From a checkpoint of a small mixture-of-experts model trained on Wikipedia: 12 layers, 64 SwiGLU neurons an expert.
Below are experts of layer 6 (counted from 0) of a mixture-of-experts language model. Rows are named router (the router's row for the expert), gate (a neuron's input weights, with its number), up (a neuron's input weights, with its number) and show model dimensions 0-95. Each number is 50 + 12 x the weight over its row's rms, rounded and kept within 0 to 99.
After each expert's rows: "gets" lists some tokens that make up at least twice as much of what it gets as of all text. This comes from a sample of Wikipedia text that the model never trained on. Tokens count by the router's weight.

# expert 23
router:40 70 48 44 54 51 35 41 60 60 42 29 52 69 64 50 35 62 54 66 50 73 49 61 44 36 37 37 59 39 48 55 70 58 29 34 49 61 50 56 61 38 60 49 35 39 63 43 75 55 56 59 61 44 75 61 43 61 40 32 52 41 47 52 62 39 59 43 54 28 50 46 50 44 47 53 65 27 31 40 47 38 43 54 65 72 60 52 59 53 34 26 58 46 25 37
gate0:49 50 33 37 15 67 49 42 68 50 36 28 39 45 72 57 50 44 51 30 38 51 27 67 34 46 45 48 43 57 42 56 41 53 58 52 76 56 83 66 54 57 43 69 51 43 37 46 62 68 55 51 56 61 50 47 55 60 40 51 59 55 55 27 35 48 44 60 55 45 61 48 41 37 29 58 53 50 41 58 79 55 75 45 51 64 49 45 56 38 40 50 43 64 39 51
up0:56 52 51 62 37 56 63 39 40 40 50 41 43 52 55 63 45 38 50 58 52 52 46 52 44 47 61 56 51 71 56 28 46 41 53 44 35 52 81 61 49 48 22 51 75 66 42 46 69 39 56 64 45 43 47 48 44 81 54 52 62 38 34 44 42 44 75 74 49 68 47 66 30 41 26 47 49 32 62 29 61 45 51 33 53 69 49 43 67 47 44 28 50 51 40 50
gets: " that", " The", " which", "The", " where", " This"

# expert 19
router:63 25 66 47 51 44 44 49 43 38 32 61 39 59 29 43 41 29 43 50 45 42 45 38 35 61 71 64 32 61 55 54 40 83 60 45 62 49 69 32 43 48 59 49 65 51 50 44 46 48 54 34 59 63 29 33 58 33 50 39 34 59 39 71 46 44 63 44 51 58 54 56 72 45 62 53 46 51 58 65 65 51 56 66 29 42 55 64 39 70 61 55 50 53 77 56
gate0:57 43 50 39 51 49 55 50 48 45 48 42 44 63 60 43 37 39 44 69 49 35 52 58 47 77 55 10 41 55 74 55 32 14 46 51 55 71 52 57 52 55 36 62 49 63 44 45 34 60 43 50 50 60 59 56 55 46 70 51 41 23 51 54 24 65 44 70 65 60 61 27 55 53 54 37 53 65 50 67 60 45 61 63 28 46 42 52 40 56 38 52 56 52 51 47
up0:51 57 60 31 29 32 48 56 39 56 41 53 47 47 43 20 50 39 44 76 72 53 44 60 42 52 53 53 34 38 57 51 63 32 58 38 72 47 44 51 40 41 50 77 49 76 44 47 29 70 34 60 51 47 61 40 60 55 49 59 55 26 65 58 55 54 51 82 53 61 47 41 67 73 43 54 48 34 38 54 48 46 28 40 40 49 58 54 42 58 56 64 48 66 53 46
gets: ".", " (", " |", "\n", " ", ","

# expert 16
router:61 71 34 76 55 63 48 36 46 70 61 43 46 42 26 55 42 38 49 25 52 63 51 57 52 43 60 36 32 39 80 48 39 60 45 59 46 59 46 55 40 73 54 39 63 51 72 57 44 61 45 45 46 37 43 44 56 40 64 30 50 59 45 54 39 61 56 56 47 63 55 65 47 43 28 52 57 45 31 30 49 67 40 22 65 58 59 41 59 69 54 42 35 37 53 58
gate0:71 41 52 51 55 45 86 47 71 54 56 49 48 30 44 27 61 42 51 54 66 36 42 57 69 67 73 75 43 53 33 27 44 50 53 34 55 53 49 25 41 58 60 45 53 58 49 54 59 38 63 51 69 45 46 54 32 51 44 40 49 38 60 38 44 47 56 67 57 57 26 59 23 39 57 51 55 55 52 52 54 40 45 51 60 42 47 21 47 34 41 41 38 53 41 54
up0:31 43 43 58 60 62 56 68 32 41 68 71 56 36 42 31 61 41 58 50 72 52 54 44 73 80 63 41 27 47 51 48 60 54 63 44 52 44 48 36 56 69 74 34 33 36 50 55 46 42 55 68 70 38 64 48 68 32 61 40 39 53 50 44 53 48 61 49 54 63 48 60 50 56 50 42 47 36 35 52 56 36 51 48 52 62 46 33 58 53 30 19 46 37 54 49
gets: " in", " to", " on", " at", " In", "In"

# expert 12
router:36 51 38 57 36 72 41 60 36 50 27 49 48 45 36 48 53 44 37 35 29 50 63 44 38 35 95 76 34 48 73 59 55 31 57 47 34 59 31 49 62 52 60 59 58 41 53 57 37 37 52 49 56 68 59 46 50 45 54 53 34 64 54 36 63 52 47 51 76 72 48 35 61 38 45 44 56 41 51 30 55 56 53 54 65 53 55 42 62 59 54 63 48 58 60 56
gate0:41 45 52 55 41 43 43 69 36 45 80 58 62 41 56 57 45 63 84 42 49 51 60 50 40 65 29 48 59 48 61 37 50 36 60 62 40 48 50 48 31 55 35 54 31 70 56 56 68 21 30 45 25 48 45 32 42 51 61 64 45 35 50 64 44 54 67 52 54 53 56 41 56 52 31 80 37 55 36 59 51 69 43 42 43 53 33 42 55 43 62 39 49 40 55 47
up0:27 67 30 68 30 46 45 70 47 58 60 58 45 45 44 51 36 43 55 49 55 54 63 69 45 46 40 32 44 50 78 50 58 35 42 55 45 66 57 72 52 62 36 67 38 60 56 41 68 41 55 69 36 37 55 55 57 51 74 41 50 27 41 61 43 56 53 50 27 51 80 31 48 44 51 48 39 56 24 33 45 48 44 42 57 60 67 44 56 45 49 59 35 56 52 42
gets: ",", " and", " to", " of", " by", " for"

# expert 8
router:26 67 59 55 59 52 77 46 55 73 70 52 61 36 41 55 54 54 46 45 49 34 29 53 54 48 60 48 45 34 47 43 39 47 54 76 66 73 49 51 57 65 29 62 50 42 39 47 61 46 44 33 58 45 29 67 49 71 40 48 66 52 62 36 45 55 53 59 34 40 34 49 22 37 46 46 55 55 42 71 35 52 56 36 40 50 64 39 53 36 40 54 57 66 37 33
gate0:73 65 48 15 50 45 47 46 43 39 44 50 49 67 52 59 75 43 53 47 42 70 39 48 55 79 53 47 42 60 31 38 55 53 17 51 58 48 36 44 40 52 67 43 38 54 52 44 50 51 51 58 53 58 58 53 52 29 40 72 61 43 55 51 47 65 27 38 37 41 70 37 58 42 47 51 55 33 68 38 28 52 49 36 58 79 55 41 48 51 41 47 48 60 56 68
up0:61 54 52 59 44 44 36 20 48 38 45 54 52 68 65 62 39 43 55 51 66 56 53 61 42 41 36 67 64 54 58 33 45 47 43 38 47 33 29 53 39 24 60 44 30 78 47 72 76 52 43 56 57 48 62 40 55 59 29 33 55 73 38 57 44 59 57 41 52 61 33 45 58 43 36 56 53 42 55 61 54 49 56 54 73 34 43 59 29 68 52 54 45 45 29 44
gets: "ed", "ated", "ant", "est", "art", " part"

# expert 5
router:34 76 28 41 46 58 31 27 54 63 66 57 55 50 54 44 71 68 48 69 50 39 58 43 57 65 53 67 56 58 51 41 71 60 49 58 36 75 52 42 65 46 39 29 40 61 47 47 48 39 54 54 66 55 66 58 59 55 57 54 44 43 47 54 42 41 37 35 43 28 39 47 60 38 61 42 43 28 31 40 45 48 40 59 50 67 35 60 55 48 64 15 54 62 50 51
gate0:53 55 47 30 50 51 61 50 55 59 30 38 52 69 61 45 52 52 40 33 56 41 59 62 55 61 43 49 51 48 50 55 50 62 70 33 41 69 50 43 79 55 74 31 50 41 39 39 44 60 55 44 55 65 57 52 36 51 73 49 58 54 29 63 77 47 53 57 42 73 49 34 61 45 47 43 48 48 56 73 47 28 32 40 46 41 42 39 38 31 37 57 61 71 72 34
up0:59 38 48 69 43 36 52 45 51 48 68 70 49 42 56 52 35 38 47 65 49 43 26 51 38 55 60 74 56 49 32 45 37 20 42 45 80 50 61 88 59 49 31 32 43 53 52 65 41 49 66 41 39 41 42 44 79 38 48 36 54 59 70 36 33 58 52 50 53 50 43 63 33 53 46 40 46 43 45 46 57 70 41 50 48 59 66 60 61 51 45 63 42 48 55 62
gets: " the", " a", " two", " of", "19", " all"

# expert 3
router:50 28 61 58 36 56 40 43 51 51 51 66 46 68 35 55 72 50 50 44 55 71 35 45 56 62 49 56 43 64 29 39 30 67 67 38 42 61 43 41 68 64 39 69 64 54 49 51 38 60 46 35 33 58 61 41 52 39 64 59 39 43 55 38 57 31 52 45 50 63 50 61 28 25 76 46 45 53 58 59 37 46 75 61 41 56 37 49 42 49 34 28 47 67 59 38
gate0:69 47 57 14 56 56 66 25 66 45 47 70 55 45 55 36 36 41 47 63 52 60 52 67 56 49 53 54 56 45 40 70 57 54 31 62 47 70 34 52 37 36 52 66 41 36 54 54 53 59 46 43 36 37 52 27 69 38 40 48 55 53 53 47 55 49 46 44 60 56 48 31 31 41 44 49 46 56 47 42 61 69 63 44 47 23 58 42 91 49 57 53 37 49 35 55
up0:42 48 35 48 39 30 74 68 48 60 53 54 48 57 58 42 76 64 49 56 46 39 44 54 45 52 63 46 42 25 31 36 47 44 74 18 47 49 58 53 46 62 47 60 50 59 32 56 60 39 35 54 36 63 45 68 61 60 56 61 58 55 42 62 47 53 58 58 53 26 65 46 80 35 44 38 64 52 64 44 51 48 41 49 45 62 34 66 56 77 34 47 69 56 42 54
gets: " the", "-", "==", " |", ":", "'s"

# expert 11
router:67 40 53 47 20 45 65 42 40 43 46 50 33 54 55 57 47 31 55 70 53 33 46 74 62 34 35 49 49 61 72 59 42 60 56 43 60 44 75 58 38 36 63 26 57 35 39 46 55 66 54 50 70 67 48 32 45 47 51 50 46 58 39 45 38 52 58 43 50 70 64 60 67 33 60 31 48 56 51 39 57 34 35 48 40 59 58 42 28 63 36 68 33 56 48 55
gate0:51 48 28 44 32 54 48 40 46 39 64 40 29 43 67 44 50 51 70 68 49 54 51 43 81 41 51 76 64 20 44 55 48 60 49 67 37 49 45 70 51 50 45 56 42 35 66 46 45 76 47 56 46 48 53 50 27 35 42 59 49 58 62 31 55 52 46 65 64 51 55 47 66 53 61 55 55 43 21 64 38 48 70 50 59 50 46 42 50 57 56 63 69 44 40 24
up0:48 55 67 20 52 66 54 22 52 45 62 33 48 60 67 64 48 80 67 37 45 48 51 53 39 47 53 62 52 49 56 57 36 62 58 61 30 38 48 44 54 78 55 59 59 44 61 45 37 60 54 78 45 42 55 50 40 52 44 83 46 54 70 38 52 37 45 44 60 66 46 43 50 48 57 53 56 32 41 47 52 59 58 53 42 62 55 53 31 49 29 54 27 39 65 37
gets: " (", " ", "20", "\n", " D", "2"

# expert 13
router:32 53 37 59 50 54 52 37 44 50 47 77 49 51 31 67 57 51 42 37 65 47 36 33 36 41 44 59 26 62 40 39 55 70 49 30 54 46 58 49 62 62 61 80 57 41 60 54 32 62 55 48 34 45 54 57 59 44 56 55 27 76 39 33 32 38 69 62 54 33 63 71 51 43 70 51 39 45 68 46 48 31 56 57 62 41 54 47 35 59 33 52 43 58 41 51
gate0:90 65 45 45 51 48 52 58 52 65 49 61 44 48 30 46 32 61 52 56 51 44 50 87 57 57 54 37 47 44 61 75 54 35 52 45 50 41 40 46 34 49 42 66 47 46 54 39 44 33 47 60 54 57 67 48 49 48 36 40 53 50 58 52 47 59 54 50 50 49 57 37 57 48 58 27 22 56 56 43 45 57 59 62 82 74 51 40 43 53 36 17 36 70 42 54
up0:44 26 39 52 35 54 82 64 62 48 40 32 58 63 40 43 46 12 43 72 42 45 60 44 56 38 68 33 54 56 58 63 45 71 28 65 47 49 65 50 36 60 48 24 57 46 53 54 59 53 46 44 75 53 44 56 45 61 50 54 59 37 32 68 41 59 66 40 50 56 57 57 62 49 70 46 65 59 58 51 62 57 51 57 33 60 45 60 61 45 46 58 35 41 45 39
gets: "-", " |", "|", "19", " of", ":"

# expert 7
router:59 36 57 36 47 38 52 50 34 40 62 34 54 64 65 57 59 48 45 45 60 65 64 48 36 53 52 76 66 72 56 35 49 27 40 56 37 41 35 56 45 37 55 42 33 52 46 64 55 57 53 32 18 44 58 49 50 64 42 54 57 51 68 73 47 48 68 32 58 53 50 53 39 61 23 60 60 35 57 33 53 56 64 48 55 55 39 52 35 38 77 57 53 45 35 69
gate0:61 56 30 44 62 43 32 45 38 49 70 48 31 37 33 65 56 44 50 71 32 49 57 48 55 54 58 60 67 55 88 49 66 44 50 40 43 41 42 42 45 20 42 48 40 60 63 56 42 46 63 43 49 71 60 60 60 63 40 48 58 29 80 43 62 45 59 45 47 72 47 69 50 48 37 46 44 48 67 38 24 46 41 44 54 53 35 53 41 42 39 46 40 59 54 53
up0:46 57 72 58 55 44 49 47 51 52 49 75 30 75 49 58 58 52 64 58 49 44 60 42 62 48 51 40 51 49 15 58 68 41 71 43 54 37 53 50 29 57 44 67 34 37 41 48 43 45 33 74 63 40 43 38 67 47 50 59 57 47 62 37 46 59 45 44 37 24 57 30 55 57 55 50 38 61 49 60 30 32 43 49 37 53 51 52 41 72 47 29 40 67 72 37
gets: "m", "am", "om", "an", "g", "im"

# expert 10
router:74 67 40 64 76 39 56 54 60 35 70 44 56 45 35 50 49 70 49 27 31 61 52 49 43 44 40 70 37 53 50 45 40 44 22 63 38 36 30 68 51 39 54 40 36 47 44 25 65 33 55 66 50 55 72 56 49 50 38 43 62 46 54 59 40 42 45 55 53 53 79 52 41 37 40 58 52 63 56 50 58 59 52 46 57 52 45 54 50 32 63 43 52 29 69 32
gate0:58 53 51 55 50 63 41 72 51 78 38 40 47 45 37 35 47 57 54 25 38 45 51 32 59 56 56 34 44 53 26 55 42 65 55 50 54 43 50 42 53 27 55 51 51 62 60 65 54 53 46 51 31 53 68 52 64 49 42 60 44 39 29 60 38 48 37 36 61 72 59 48 48 50 50 37 59 63 26 46 51 36 49 63 44 57 72 71 58 57 13 61 32 66 38 45
up0:54 36 38 56 52 55 65 66 55 45 38 46 48 40 68 65 62 51 48 40 45 57 56 52 51 27 51 33 49 53 67 45 54 57 35 34 37 47 40 54 72 42 44 26 63 80 62 54 30 00 56 47 48 44 37 50 36 48 61 63 47 47 48 37 45 28 57 56 59 40 45 65 68 44 33 50 51 47 53 70 61 35 40 51 46 68 63 52 61 42 57 57 56 49 64 51
gets: "i", "in", "us", "u", "is", "a"

# expert 2
router:25 57 68 36 39 35 48 29 55 30 34 49 44 40 52 58 61 34 49 58 53 50 58 43 61 71 60 63 47 51 53 39 39 65 64 48 57 61 48 25 36 52 54 35 54 46 70 52 64 29 50 68 40 42 29 46 52 52 40 68 42 45 50 50 52 30 59 64 34 43 62 59 45 54 67 66 67 37 57 52 47 76 67 39 53 72 60 36 56 58 49 35 58 32 63 46
gate0:67 41 55 57 31 56 61 36 63 46 46 30 46 30 63 45 59 59 54 50 30 42 44 69 47 35 58 67 52 69 45 44 50 57 48 61 46 48 68 47 42 27 53 61 42 53 42 44 56 70 48 52 31 53 47 44 75 61 42 47 62 68 58 54 51 76 37 72 65 68 47 42 44 79 47 62 25 59 49 53 45 60 24 26 43 45 69 47 45 48 56 47 49 42 60 46
up0:46 36 52 58 41 58 55 50 55 49 63 54 45 29 46 44 56 48 46 47 59 39 40 31 61 57 50 64 76 63 42 52 37 59 56 59 45 66 48 59 61 62 46 43 32 60 58 54 52 43 42 70 41 44 55 56 37 61 49 52 38 39 74 31 63 23 32 39 50 61 54 68 42 45 74 48 64 60 48 52 51 66 76 46 45 63 55 31 50 49 38 46 07 45 70 59
gets: " ", " \"", " A", " The", " I", " '"

# expert 18
router:48 43 54 47 65 64 54 74 59 39 39 57 36 59 64 33 45 57 41 47 61 31 71 59 77 54 44 59 63 37 25 58 53 45 33 63 60 54 42 39 46 48 57 34 51 47 57 58 31 52 54 60 58 37 32 30 32 35 59 49 48 26 43 39 63 66 55 44 67 54 47 53 43 69 52 38 35 49 59 68 55 47 50 51 36 27 52 58 35 68 29 48 56 52 70 63
gate0:39 47 41 56 62 52 51 58 61 37 48 52 45 47 68 52 58 45 54 64 45 30 74 62 74 59 58 63 64 36 21 50 56 32 34 40 45 42 40 32 52 50 53 64 57 58 44 49 44 58 40 60 57 49 44 29 44 60 75 37 65 43 53 48 60 88 66 58 46 49 22 44 31 57 40 43 32 42 44 57 41 41 42 44 52 35 70 43 41 46 34 40 55 58 56 66
up0:44 60 58 57 47 38 49 35 42 30 59 38 66 66 44 76 63 43 52 61 50 47 27 28 32 31 45 56 24 67 44 31 62 61 47 52 55 45 52 64 45 45 57 54 63 56 35 64 48 43 63 45 58 65 80 57 58 68 43 47 59 56 47 41 42 56 64 50 15 42 55 67 41 39 41 57 44 38 56 34 33 58 55 53 57 61 50 50 52 42 70 50 57 41 39 29
gets: ".\n\n", ".", " |\n\n", "|", "\n\n", ").\n\n"

# expert 0
router:31 44 53 73 60 48 43 37 56 50 63 44 69 57 52 45 51 52 47 32 46 28 46 54 46 45 54 46 36 43 64 50 63 66 56 58 39 66 51 47 69 59 33 69 43 45 35 61 56 30 41 50 57 45 48 60 48 62 67 52 52 50 55 35 53 77 59 67 41 61 16 31 64 53 51 40 34 66 49 83 64 35 27 44 54 52 66 52 56 38 34 53 52 52 54 36
gate0:42 50 59 29 45 48 46 62 56 53 66 42 59 37 73 31 56 61 39 42 60 37 51 61 37 40 63 43 48 67 32 32 68 53 77 71 65 27 55 59 38 51 63 49 54 42 31 45 29 55 43 66 49 54 60 47 66 47 56 61 26 42 52 46 44 52 50 62 50 30 48 37 45 35 41 55 63 55 52 37 29 51 44 62 38 28 40 40 55 70 71 54 62 59 62 59
up0:48 58 39 36 34 52 54 65 51 39 62 32 47 49 46 26 50 66 44 22 56 40 52 17 50 37 44 51 45 46 38 64 55 54 79 54 51 50 48 55 66 59 44 44 75 50 54 32 63 31 52 75 45 63 64 64 55 55 47 60 41 41 72 48 45 47 34 46 50 23 45 63 67 33 25 58 52 45 48 49 54 43 48 47 50 42 61 37 51 75 62 50 53 40 48 46
gets: "ing", "ed", "s", "es", " had", " with"

# expert 1
router:55 53 57 44 30 57 68 44 48 50 76 62 53 49 65 58 54 49 52 41 37 47 16 54 33 48 57 43 74 62 43 45 48 30 45 36 45 26 37 61 37 57 45 58 49 65 47 61 60 43 52 39 40 51 41 45 44 38 35 54 61 78 27 43 56 63 54 38 35 59 47 63 50 60 46 72 76 51 34 38 69 57 64 36 50 51 53 43 49 50 46 73 44 67 40 64
gate0:70 59 36 34 36 52 43 44 60 16 55 64 65 57 55 33 52 50 55 52 52 51 36 67 61 34 50 47 50 35 53 50 66 40 46 58 73 53 54 34 47 38 33 62 72 49 37 50 48 64 56 50 49 51 55 53 32 28 43 52 40 46 68 52 51 55 56 52 30 55 24 66 42 48 51 68 39 39 54 41 68 32 70 34 55 55 69 43 74 46 45 55 25 55 53 64
up0:56 53 46 41 68 34 47 54 56 31 66 60 58 56 44 33 54 43 44 53 41 50 46 65 51 43 42 56 44 62 50 34 48 36 52 37 35 43 47 73 54 41 43 41 58 54 27 47 25 57 51 43 49 53 71 60 37 40 57 74 44 75 55 36 73 56 42 39 53 64 45 39 63 38 61 65 35 49 34 38 77 36 63 28 46 66 44 23 68 56 51 57 37 50 64 55
gets: " P", " D", "d", " p", "p", " R"

# expert 21
router:52 34 64 51 36 49 51 47 28 50 46 72 33 52 55 52 28 34 43 57 56 56 63 36 39 43 68 77 44 71 48 39 31 55 52 72 75 57 62 49 64 40 57 33 67 50 41 62 39 53 53 37 61 58 43 53 34 49 61 43 37 55 50 44 39 48 68 35 42 65 50 41 58 41 69 40 55 71 56 45 42 45 63 68 18 49 54 33 57 53 61 68 40 56 54 43
gate0:51 45 23 48 34 51 42 68 40 69 48 50 44 64 83 47 55 53 52 53 46 46 61 48 53 43 42 63 46 56 54 57 47 38 50 64 52 49 47 65 69 55 26 32 53 57 41 24 46 48 51 56 63 43 75 77 50 41 62 45 35 52 56 46 25 63 42 47 47 39 35 71 60 43 53 32 58 65 56 40 59 38 54 59 49 31 29 59 40 35 68 39 49 64 65 43
up0:44 58 44 41 43 47 60 57 50 36 51 54 48 49 69 43 47 32 51 33 45 62 57 70 57 47 38 50 59 37 41 55 44 69 74 51 44 81 55 54 67 57 27 34 42 57 42 61 49 36 45 52 72 61 62 62 51 29 48 53 34 29 55 66 56 50 40 64 48 38 64 46 55 74 47 48 60 38 88 30 46 36 39 40 55 38 53 50 72 45 50 35 52 44 48 62
gets: " |", "ian", "er", "\"", "i", "an"

# expert 15
router:49 46 47 31 45 42 31 60 22 53 29 36 60 55 61 59 24 57 57 65 55 47 54 44 46 58 38 24 67 47 62 58 54 55 46 32 50 38 71 66 47 19 52 62 26 37 74 48 63 48 47 51 42 51 60 59 45 55 36 56 56 49 57 35 47 47 56 58 30 44 56 42 53 63 56 60 58 33 45 46 44 48 56 66 39 55 34 42 54 54 55 75 63 51 79 58
gate0:40 58 55 75 73 50 45 28 48 61 49 53 43 59 47 68 59 47 59 58 49 50 45 54 59 44 53 51 80 70 27 43 30 44 34 58 62 54 27 51 53 31 66 40 47 59 28 52 75 43 45 77 29 62 70 57 47 57 50 46 46 69 49 39 49 50 38 43 54 42 53 29 51 36 49 64 34 47 47 39 30 47 42 49 61 42 65 36 46 35 49 41 61 65 40 46
up0:47 61 50 41 52 55 53 28 55 29 38 56 63 46 72 49 60 52 41 56 36 59 46 33 65 37 50 59 32 41 44 62 54 61 44 35 50 60 60 49 52 57 44 58 29 56 72 48 17 45 46 50 38 46 31 50 69 68 37 43 40 34 60 56 57 34 45 83 65 51 46 49 48 58 59 54 44 47 61 64 44 44 79 38 75 68 37 48 37 52 36 46 57 36 61 48
gets: " he", ")", " it", " He", " who", " It"

# expert 17
router:42 24 30 51 50 34 46 30 43 34 48 47 45 62 58 58 63 32 44 67 51 51 64 34 29 63 61 42 31 53 55 52 71 74 45 65 75 55 51 52 40 34 53 50 72 65 63 62 30 37 55 30 71 62 41 42 37 54 57 25 44 57 45 57 52 40 47 41 38 53 48 76 47 48 41 48 53 57 54 58 42 59 46 53 62 37 53 39 49 68 56 67 64 50 49 39
gate0:57 49 48 55 38 54 41 46 51 43 44 38 78 63 58 50 75 71 67 43 34 66 37 42 54 66 63 48 46 57 55 29 57 52 55 27 33 54 46 36 45 51 64 78 57 79 55 41 39 46 52 36 42 55 44 38 58 27 64 49 65 62 43 45 47 47 30 46 53 67 49 49 27 45 47 70 45 26 41 66 66 44 58 69 51 57 38 40 50 51 59 57 57 47 33 50
up0:41 74 35 48 55 34 49 21 50 47 50 65 36 52 52 54 42 58 62 62 56 65 40 27 45 69 75 52 54 47 36 54 47 48 50 42 51 46 49 67 49 35 83 55 39 58 50 35 49 43 58 72 48 52 54 38 38 61 47 42 36 47 75 29 61 65 45 45 33 42 58 61 47 42 59 48 37 42 27 49 31 53 64 28 39 52 42 31 70 47 60 54 67 55 47 59
gets: "0", "20", "1", "2", "00", "4"

# expert 4
router:50 30 53 39 38 46 43 60 60 51 54 54 50 56 39 53 40 37 69 66 52 37 36 58 52 42 57 43 70 41 55 62 45 42 53 49 49 39 68 59 43 51 55 42 56 43 35 49 59 61 35 71 27 59 47 55 55 59 71 62 70 62 70 39 60 37 30 47 45 65 46 58 71 58 39 36 30 62 64 36 51 44 36 58 45 55 29 60 75 54 49 20 55 48 25 34
gate0:44 60 50 56 32 38 13 59 51 61 48 62 40 45 74 61 55 57 53 35 50 49 22 60 54 68 51 65 37 57 48 60 49 46 56 37 54 49 50 57 54 60 34 32 50 70 44 19 63 48 57 51 49 52 60 61 68 16 68 65 44 33 40 47 63 50 57 52 46 59 54 44 34 49 48 59 33 62 30 47 51 48 38 64 51 48 50 61 35 59 52 50 24 64 58 56
up0:36 43 63 33 57 34 14 48 50 61 50 18 38 61 31 51 47 51 46 51 47 38 63 47 72 51 53 51 60 62 47 51 26 45 40 51 23 56 59 53 62 58 37 57 46 65 39 41 38 35 57 32 55 58 58 46 63 52 64 55 48 47 64 50 51 48 54 61 55 86 51 39 55 35 41 56 45 52 61 56 49 62 45 52 27 64 46 58 49 58 33 65 60 34 75 55
gets: " is", " was", " |\n", "\n", "\n\n", " a"

# expert 20
router:63 49 49 42 33 41 56 42 65 52 56 69 81 50 62 60 44 44 52 58 50 67 44 55 55 52 42 34 45 46 31 64 56 30 71 31 26 32 42 47 37 66 51 57 40 56 32 69 61 63 55 52 45 41 62 37 49 29 41 48 55 51 45 53 53 64 31 43 35 40 66 49 59 36 62 76 57 63 32 50 53 44 37 57 59 34 65 57 31 39 68 52 41 63 35 57
gate0:60 49 47 47 56 62 44 60 49 55 41 38 40 63 33 41 58 38 58 43 30 67 51 54 58 34 34 48 54 75 54 56 40 46 37 55 52 54 45 47 42 53 55 60 50 57 58 46 32 69 41 56 64 63 86 34 49 56 36 50 48 37 58 39 59 80 41 69 45 50 31 39 26 35 55 18 54 47 60 44 52 40 47 53 54 46 53 68 58 26 64 49 36 77 50 57
up0:46 56 41 30 42 38 48 59 52 55 53 69 33 48 66 60 28 43 58 64 48 33 24 56 47 41 40 40 69 54 38 51 37 53 32 70 64 34 53 50 47 53 46 51 50 35 31 43 48 70 58 60 53 56 53 47 51 44 53 45 69 41 47 32 68 48 68 47 55 50 45 41 60 25 41 57 53 64 57 66 58 37 62 45 47 44 68 54 89 65 54 48 37 35 68 32
gets: " s", " f", " c", " g", " l", " b"